{"n_head": 4, "positions": "rope", "qk_norm": true, "attn_scale": 0.196, "parallel_block": false, "seq_len": 1024}
Below are experts of layer 9 (counted from 0) of a mixture-of-experts language model. Rows are named router (the router's row for the expert), down (a neuron's output weights, with its number) and show model dimensions 0-223. Each number is 128 + 24 x the weight over its row's rms, rounded and kept within 0 to 255. Numbers have three digits each.
After each expert's rows: a language model's description of what the expert responds to. This comes from a sample of Wikipedia text that the model never trained on.

# expert 60
router:124142163097166158117097150133132150122067125130099126108115162090141126143158160096108124131120145135143156105140139090158168089160161133102100093180106095169133092156127144134138116100141122153117143130127110093130124139143128139145129118144096102116125123088136090156129132139163110103127078107129090169104132141142127163141131170144161132180135151121141152116129164109161090117121123108133160145080130119139165112139139155127133130099047119085100120123155167110119094117118080133123122137121165178122137122081077090102105092137125133110144082166132158114127139150152164142120123113124152144121159149142153112115117143102105161144165141136129122141109128150114104165157
down0:131108106086163137121094136107149189133128143100159124142090140127129154135127131107135153124141109157146127141102144127167127125101121069135157109104122089151149085122100089125160124124087109148142122102139174140128134120127197132136143092089181128137137120112141100111124143089106079134101148121127141118096153147155124120146113152129080070112100091120126138145139131128135093141141089138112128081154174197154124152098136138102148144096143116144119110142130121162136172075092137151140152164154115128147171137115091144156128142130110141122105123128137123136159168102150140166121109118124156144112131139160123140089137103158144157130170090091150164113143128113160146120159
What it handles: Nouns for kinds of people and agent suffixes, often in sports text, such as men, children, members, footballer, winnings, jockey.

# expert 28
router:158090134121123111165089164170107118125123144123150120153109163149122101192132127151104141162183159131120130109110154138161128093123105114130136113116128110119085070177151121163116094088080089098130138112151120139117198068139131116126156154132107125148181116121131122122143140132097123139153131114131086145113199135133144127121145134099141134157112161113150125120111090102120128109149116118116105097137163182136136144158085111122110141166177098131155137134140128133067103159124134077121118159141137123148136126108126168164128129110129125173080114123133101159097132153126116147121094138172137151160105146157137118122096145122145113109130145124155106141104131126142129144115
down2:100146115144135118086173172132136098070162100158123096130126128090113102156079135100109150121094146130128171127120084110119101092128134129113143104093135140102099134103094173077136126191104124094119139120133162133137140140117116145134098112088126119127125142125098152132083162103147126113140124140143139132119140146134139094149120148144154121107148084171126162095135165140116126095141128116126108110086122122103117137083122128159101145109147111145091154083114156134134073140156174091162099134139085115093120151113084166101110132126116100144127136074110154122096124146121106121167138134102147160126149096107123166165121076124111125112131103163087132150131119161134137125150
What it handles: Single capital letters or capital pairs opening names, often taxonomic genus or author names, e.g. C in Coues, T in Turatia, Th.

# expert 12
router:079143090151088119110118131105152109163119099085141125125127158124114127165144142148134094110137142138171109112082113108155107143123121127118127130138118121112128087135090118133081122126093082150134122088094119155163175191092107135114114118120122133123154160135155118149146128121120100146139118117141104184125163121138160123095126087102129092160100109126133107134085134156117160115099103116140080128117117161144099167120121114164079099104171115161148117144131129096125095133085168138109131161153142159133149096115174145128136123092158153160143155144119093102117113123092102125148106152114089120108123188161114105160131104130145134119080145127167130141124150111147165164126
down1:133106142142136103125105154123126124162112136115151153126100143132120160125108113117141111103156120149112137135118104127171139100143171119146160124167125135140185097124123107174091143103109112109146165109083113135127118178073117102083149117119134165121139138112132126150146064130125117129120123133117126153140143078110148082109115099088155140098106121150160147113120126146121099144116088157164108125155092104125121136146149138144121108097128110091194103107132132079147111159103139119125143148141131161112110120157118110134134056099162142085106112175160115111117145077125085134135163153077138131115116115138118116103152106132138068118116159161139108137119112147169106147080
What it handles: Single capital letters starting a name or abbreviation, especially after a hyphen or bracket, such as Jan-Ove, Karol-Ann, (Saint.

# expert 62
router:103138126150124103157155132111121110128174168128142094072144098178132160153149090143165096107119146125147103149163138142151152119090112182169146102119102097138099143149163134100067126152123126135118163119131144124158153110139106147187129121112099120145123167108114130110134110144149127117124130131107120137151143135136148168115168120133070134111130097121114151109109110119178130144149115165130143104135129150136155138112105126132098110147170135106145120131099093179154141103112153125139146154121094169136133118133134069080102136125122170126112120156090133144107094116095149092104153144119121085118091138166161057150121133087136128105096149133131111100147138126107090139141
down2:131114121121142096112104155156138170143150106160066111142154118110139141137120140175088137147131080154117154111131151112127166118132115117118123129105110139121142124143136162118124159121116160075133154130122128143161189085104156130119142154147147136113181120095134157079125145157120178104119145138167120089107168097126118121137091133109119140134101102146107140133123112125108143139159137122145183088140167122066094130120112130138106135159099124175136096118135123161133091112104130125101108179139127117102149105170159111127115120135144141072079074143157109134107129115098161129095171102121108129094132106155152138148130093105153177156091145145123120137147098132123112151113
What it handles: Ordinals and competition words in sports writing, such as first, second, final, Championship, Gold, debut, plus é in French words like chargé.

# expert 18
router:114093095144105118156147138129113150084133151095153104103132134140128154183153127097150131095126154095111141143130098163137151092131135101142129112126131151089118118144139094098098125087093156142106099150130162151097088158119097112131124139130099096154151094133151103139153084086168157145158131141103127170134145136106142098163149135139160128117103163138117148125144138125132115118133189179158178123129148158149138100130080085100134164110161101148112110095153119156134104081118172110125172170102155094111135135108119141098081129129162121153137147156160150111135122138104166078147117156131134104120107135156147151110095126119139136147111155104111148120113148124171152144110
down0:110121096120084094107150131146101102128135105129121130117129081117152074155109102115144126120106107132147139106157108147159103133144117127142140137131123104093170157196146133097063094126142072133067133136149161115175169149112115098123175169146129127158090144125149107128147144134142134136155152057097109142103142136115125145138116103133203105156127107133106131164144112153117113113138104084159163119144149093151122160119124139125110112131110132095121119138131139153111152117100200138146146123101142162144113122127126097154121135117128167168151126139125140114181128106120126184135119136137116147146101134177127155110117142098141142129157136109131099109128133157125106135083
What it handles: Digit pieces inside numbers in tables, results, coordinates and percentages, especially after a decimal point, such as 39.15%, 74.25.

# expert 21
router:164152112128122110129120152106124167103142104103173084106156090130155171169113095135067141109108156148149158144124149108170132138110107127088148100109107163092123177154116132128092137121145108112118122127118114106115157099113191077147105128096092133097100134078150141114120128126118101144169142140118103131132159131107136157136131149118154134108121151162140143129106173130163112181146176142134187113143138098125090145148129155103125116125160133126093096084140137120158163152115165137127104168133137132141135120140122161157130099124163145117119107164103176138119129119070155108104138140113151100086116139113116109127138147144121116145096106082114132120112108109094086129148
down0:110111135107137161126131115084089144133109119119142148124124146129134135107160208073131128106175136168135111119148105151121162107147113097097154134152165123069092093111133115093135141112117094093074115091143133117147167128097122088146105168104144157134124158098117147117082129112150110155094142125105121125166138133139114159146133113174146152149132138117117148109135127189152141099108117165125133132134096144112161114170147140115125137144124109118126115131104160116134096145111133082115155151107123107118134109115118106171142084118136150087148119144146144116102094137107134109113172107150146088159123094141137077151125170147127166164141115078130150130098164151136143086134
What it handles: Short letter pieces inside long or foreign words, such as pharm-ace-utical, ther-ape-utic, formald-e-hyde, often in science or Latin text.

# expert 52
router:179148116131172165143095114114100160140107135154160095113157122106153158148120109101103138128084123132166144131113139128108089125116126135125091093119164129149118127161105083130083148096162103098092121134148153127143159132159191092123142143100086111110127152119162126114099143148080096154162161156138114117105125111091125147116129125099082124122077098138109133165129162160153094116086104096098134140159145146150136136166145146092129114117130120100097145157157142127161104086140158128105102154139113135148149143139098156112158097136144135147127102146077121131091123117160148073091138123102126132131113158143136105116128124152126152135177142087135129130117096128144105171110
down0:100145188125078117107133126107098135155105072084125099131139123145115136061106123164137145125116147128135138121123121104128106150150118175145100107149140115097156118077128092137159108136122160101127096144163157121148109109107154148137074143142154070153131117143155132122152144137102112112149142096119138123135117142136176126139099122151091065146131174131120087129108127143110147124140164093159124148114167141137154172137136127104122142111119123151105149187105161157103116118135127139133120135130131118100151120120131130115142130130137110092141177105139112113141076114153095143139113114125147105150137132143107106161146154117150168166196151138137152154142137186137151082171
What it handles: Vowel pieces inside names and words (L-ie-beslieder, Lo-e, ch-ick-en) and short name words like Los, La, Lee, Joe, Steve.

# expert 53
router:164125186074144093139124167101132140157085118120093133141143151136128151146138143102109159179099128088111128135148144101100111140097083105109113116153114102093128133124155112112145118098138136168124183150107139124162091095119145154179120111178122147130141174139142114133120164126089139117111091123113109162176125159150142141136143147158143142133143147119155140128114131101104081140130111118151155141128150137159127106153144082173131157165047154088129113096149112137119144114112105102106158117151114097111138118098114100151139100109141114150122094166154118148127163106118116107134173108125121122115118104164131084142078108122138132155141096152126160130135117106093114139139
down2:101145142096161148118076161168145150111097118170110116149117094140119156123129115124140095142141115110159159114154139133097164129148132121154139148158137150203145122126092164118142092111157099095129084138167102124136135135141073119091149097112170097139179098107116125111147052158137129115120102135112133126127117149135096142130086111097121105131120130133116116125120143148103172155133123117112091126135118134099115088145161129125103089110129133117149141142125119118133104156095159166112127110108146165153132136150098115115137180108103122127131152148101117110119144133132115145126140108087143117141114147117186132196111092127070116130168133144113124073163144119158150123087
What it handles: Verb and noun stems or inner pieces followed by suffixes: s-emb-lance, compet, cur, hand, work, w-edd-ing, stud-ios.

# expert 39
router:162150097132099094124087122145104127112132112127137109089132084127164141126107120104102127138141116134142105092179154116153146105115120146125096117081115113079149099133163097112055122144116128121116119119109167102162133089124120116124153115135092149129094094095129122115148116137138162139134151128143093144099134084130117132121150130130115093139097121126120112120149123156136138134104113141121150126148161156189145157132072141141109147139143080139155172091126139121113111090118146136128071177120112145147094095135129132150109068145077136139097153116157136113143081167095152123133143074119125101080149093151121144084097138118124164141090134139135137146112110129138085128163
down3:114160125169099106118173120146132140142159120154155097136091132144116167150154150115182106114160135135080106122135134147156127094147159116092122158166153097117159137128141123108125083103146106185085111164077100105121143135175164103118142117128123148124156149146109122089110147113154123091152115142121119118084142158166126122125102116108156077083136057156146113175149144133157118101141101134119183121104094154135113117120125088098120181117099063112136123137131094129130113118173114147142112101127132108129121121156127123119097092148138105116132165114173101117129147121085142157138115136113083115136141119127119150143122131109118122108163113117126132114149127155101101125103
What it handles: Interior pieces of proper names and words, such as Sard-in-ia, Term-inus, satell-ite, plus invisible marks in coordinate tables.

# expert 24
router:110181094103140113123103173131148130158124125171133083163109104119101164133164135152116143149130145101134138123138125098156102126096146159132130102115131180111166146142138127111119128151157173133107118113147151145140089110140121128182121096102129112135156130131156136157139089110108110152164143128115121162147096121137125085123126113153135163110095109113147177136125120077093135097164099152128180125137102110155115105143105126145061148128169124109144111113124098108132090148127104123070094082110091122132130139127108120081102128106135125115136122082106101140148164103086109135121174133111142178117093138129096112121112142104165086155120103163099150126148157127155108145137
down1:119096130181078123118160142128134116159131137109146164151121133110093106132140100096108137132124105147129134098172126131087134103132093104136104139157165144139154137128124115116074121121124107140105143170132125132126089135079100088162119134130095112160112096133161135134152132079125121080132115112120124145082140091157126112191112136109138124174105135132083101125141128145150134122117139124138156095121123141128176121117136118095128094179068118121131100169145112135119139148117119148160122170107178139122121092135158142140133130141115140143160111105085098100114131125155143115153100132144142116185146123125144151164186121178093135146099145095156169162121146103129082156101
What it handles: Century pieces 19 and 20 starting years, and nouns for works or events after "the", such as construction, release, photography.

# expert 20
router:120153163141124156133138144154128176153118123184131116130130102120145124149119131099130130162127115061084096085144139137124087133135118154119130143104150162113116105126134137161066128089117111135098113138116137142134121091116137133151154127105118096144141124110121092081130156121122116164114120112141101147118120141160141119144100175109114123114126151111144117177116130128150138137100151107139141091143161106115157084194111091087161166129103098114119101071124102151163122108150114106089101139129113089124121139116146148149110073128155104153159122139113114179128181151141101139167193131096123124135117126142153141079139123119167106127165163123134163142090111158140141132129
down1:168171150084156100116114132130119119140096112107113147083128112137124133121103140123109144110123145106115160166129104089167135106148128121165129138077121127138100091144112133134185106141126134164127141128151126112183103130170099121118109180150103134099126147107162086131154037101111116105128090131126149157115118094161128143111132140084105150130163157115159121124110147127164082110163150143103166113121110115143143129112118133127160122111095136145153111116107133159139125144177136146123112107132148136138121175133175153119150154067103139112099163158127107095114177147146123132125072111111114139131140148102085146115133088120138133147111107133145096128104111135087133117087
What it handles: Word-initial or middle pieces of verbs and adjectives awaiting suffixes like -ing or -ed, such as s-ud-denly, vis, clos, influ, uns.

# expert 51
router:114120095122140117163144140105155110149141120087112084107118131114117132139122088122115122141103116145127111104167122092098143174148179132118078126108096120131150118146130142132077105136164124148117132112136184119142145139100116173150120119132173116116156125125142082105101145167154144107154131120100119182179165148140172156115103135170111125105111133163118121124097115093120186143108092116117139158078140124167137151153134113111177144115121141188142111141096153126124126139107145115136134132154127102143117094119117140090157169147110161168135148109078129155084123117121141115112109123122151135121101143157160101110157133070161121122111138081150108152107133096138093137154
down1:156148123135131139122082138131141093102101159117157124119126116163088165149117151154125106135157127149145129133150093164122090111126099116134103131144124139137119102133187113176113104100158118131079061129135131132124165154096124084111113138137165140153141134141142125153131112160112129098116132173122092099121138138097138138156146101163152119130135094162145179110121102110143141137129150123165126145168090124116104117110088129119123126114129131098178123161122140098141087171173112115168173158131127122118103124118128143197127111099059129137103133131148088127152091108132129119119131123091119117115158062079096106151161147120113110120115087092140155113133136142129128152101
What it handles: Pieces of words in titles, awards and institutions, such as dialogue credits, championship, final, Supreme, World, Critical, School.

# expert 34
router:137136078134089161172104160158143132131115105139125117151097127113117147141149071172140098141093160116139133112133130102105089125144112127160084103102172112129120151152153150161046162161088098095120127146177127110140162122128125126080109117114142128099134135108115121097103108181133130129170141127148114161126150141140165110162145139092153129127125097135099111134119147096115152131120126118097154161122128104140125132152127118086187135108149121132136125097126175153141154111090156132092149122167119101155174104142107143103136128156141120120105152164080165129132121088110127151136121141145151137142102109126144097106139145128142151138096137152134132166096092080136107160094
down1:132108129113093163145135100123178088108148160123161084151144108136108082130139161130129113098103103152119135169124106101077121158138102135108097120133101097122115111115131140168135094116118111137120124131122125159105119110151088129115087121103159139133130047143167115139141100141105136113123114142151089147098109158097130168122113140177143104151139087136149134085094132159089127134127169144104096138102148110132128100103144128151142115143138105135148071127113151125097167107150161146146198117121102146147107107139115133123106096132141128168145121129155109128124114115153122095142155096166130149093176096123132109108152108155129131157144093135134084169117170102081115123157
What it handles: Word pieces ending in a vowel or silent e within names, such as H-ide-aki, Mo-ide-en, Androma-que, Y-ates, and capitalised Time, Place.

# expert 6
router:163082116110144119119139121093129126090112103109095153133107135093119154148192190128090128157115170134149187102098151095157079125127119163126120121126139156138157115143168118123094158112115145144124112160162146152108162122072126131112126164109133132139143125126149124122132119117128126102107122107130130160100129120087114143100163120160153134148159128079121109136117112109127099164071119131129180120133108125123134117146110151095093177156135162140119142098168138089117161083094126123116133129094116112093154091124128122126140090112159142165124131161130132150155114078142146141150110105107138100134099093130121147147120108107138143066110178095123125130082125139153098109130
down0:149149163118144113131140095067165146136151121196111066127117159138160091151155138131136132155152127081131097133117152178135156123145135137156144179137102128132147098141089111098132141099119147105134128078115142118118178123172156173129082119126120099145118142134125147145077153165126116119143127116129136144150152121120148112160125121134137114099152169113108140191157157126119180170139108063127129084146096158124132089133156138121142170150156135124113129111128134144115160111130146151157146138128100159119160146135143158141149103172146147083131147144131100126108130129143145115124123135111095156157143132146124119115177136112173114123161145101133153163111159150160130146135
What it handles: Inner word pieces of Polish, Slavic and Japanese-script names, such as -ow-, -iew-, -kov, and partial katakana bytes.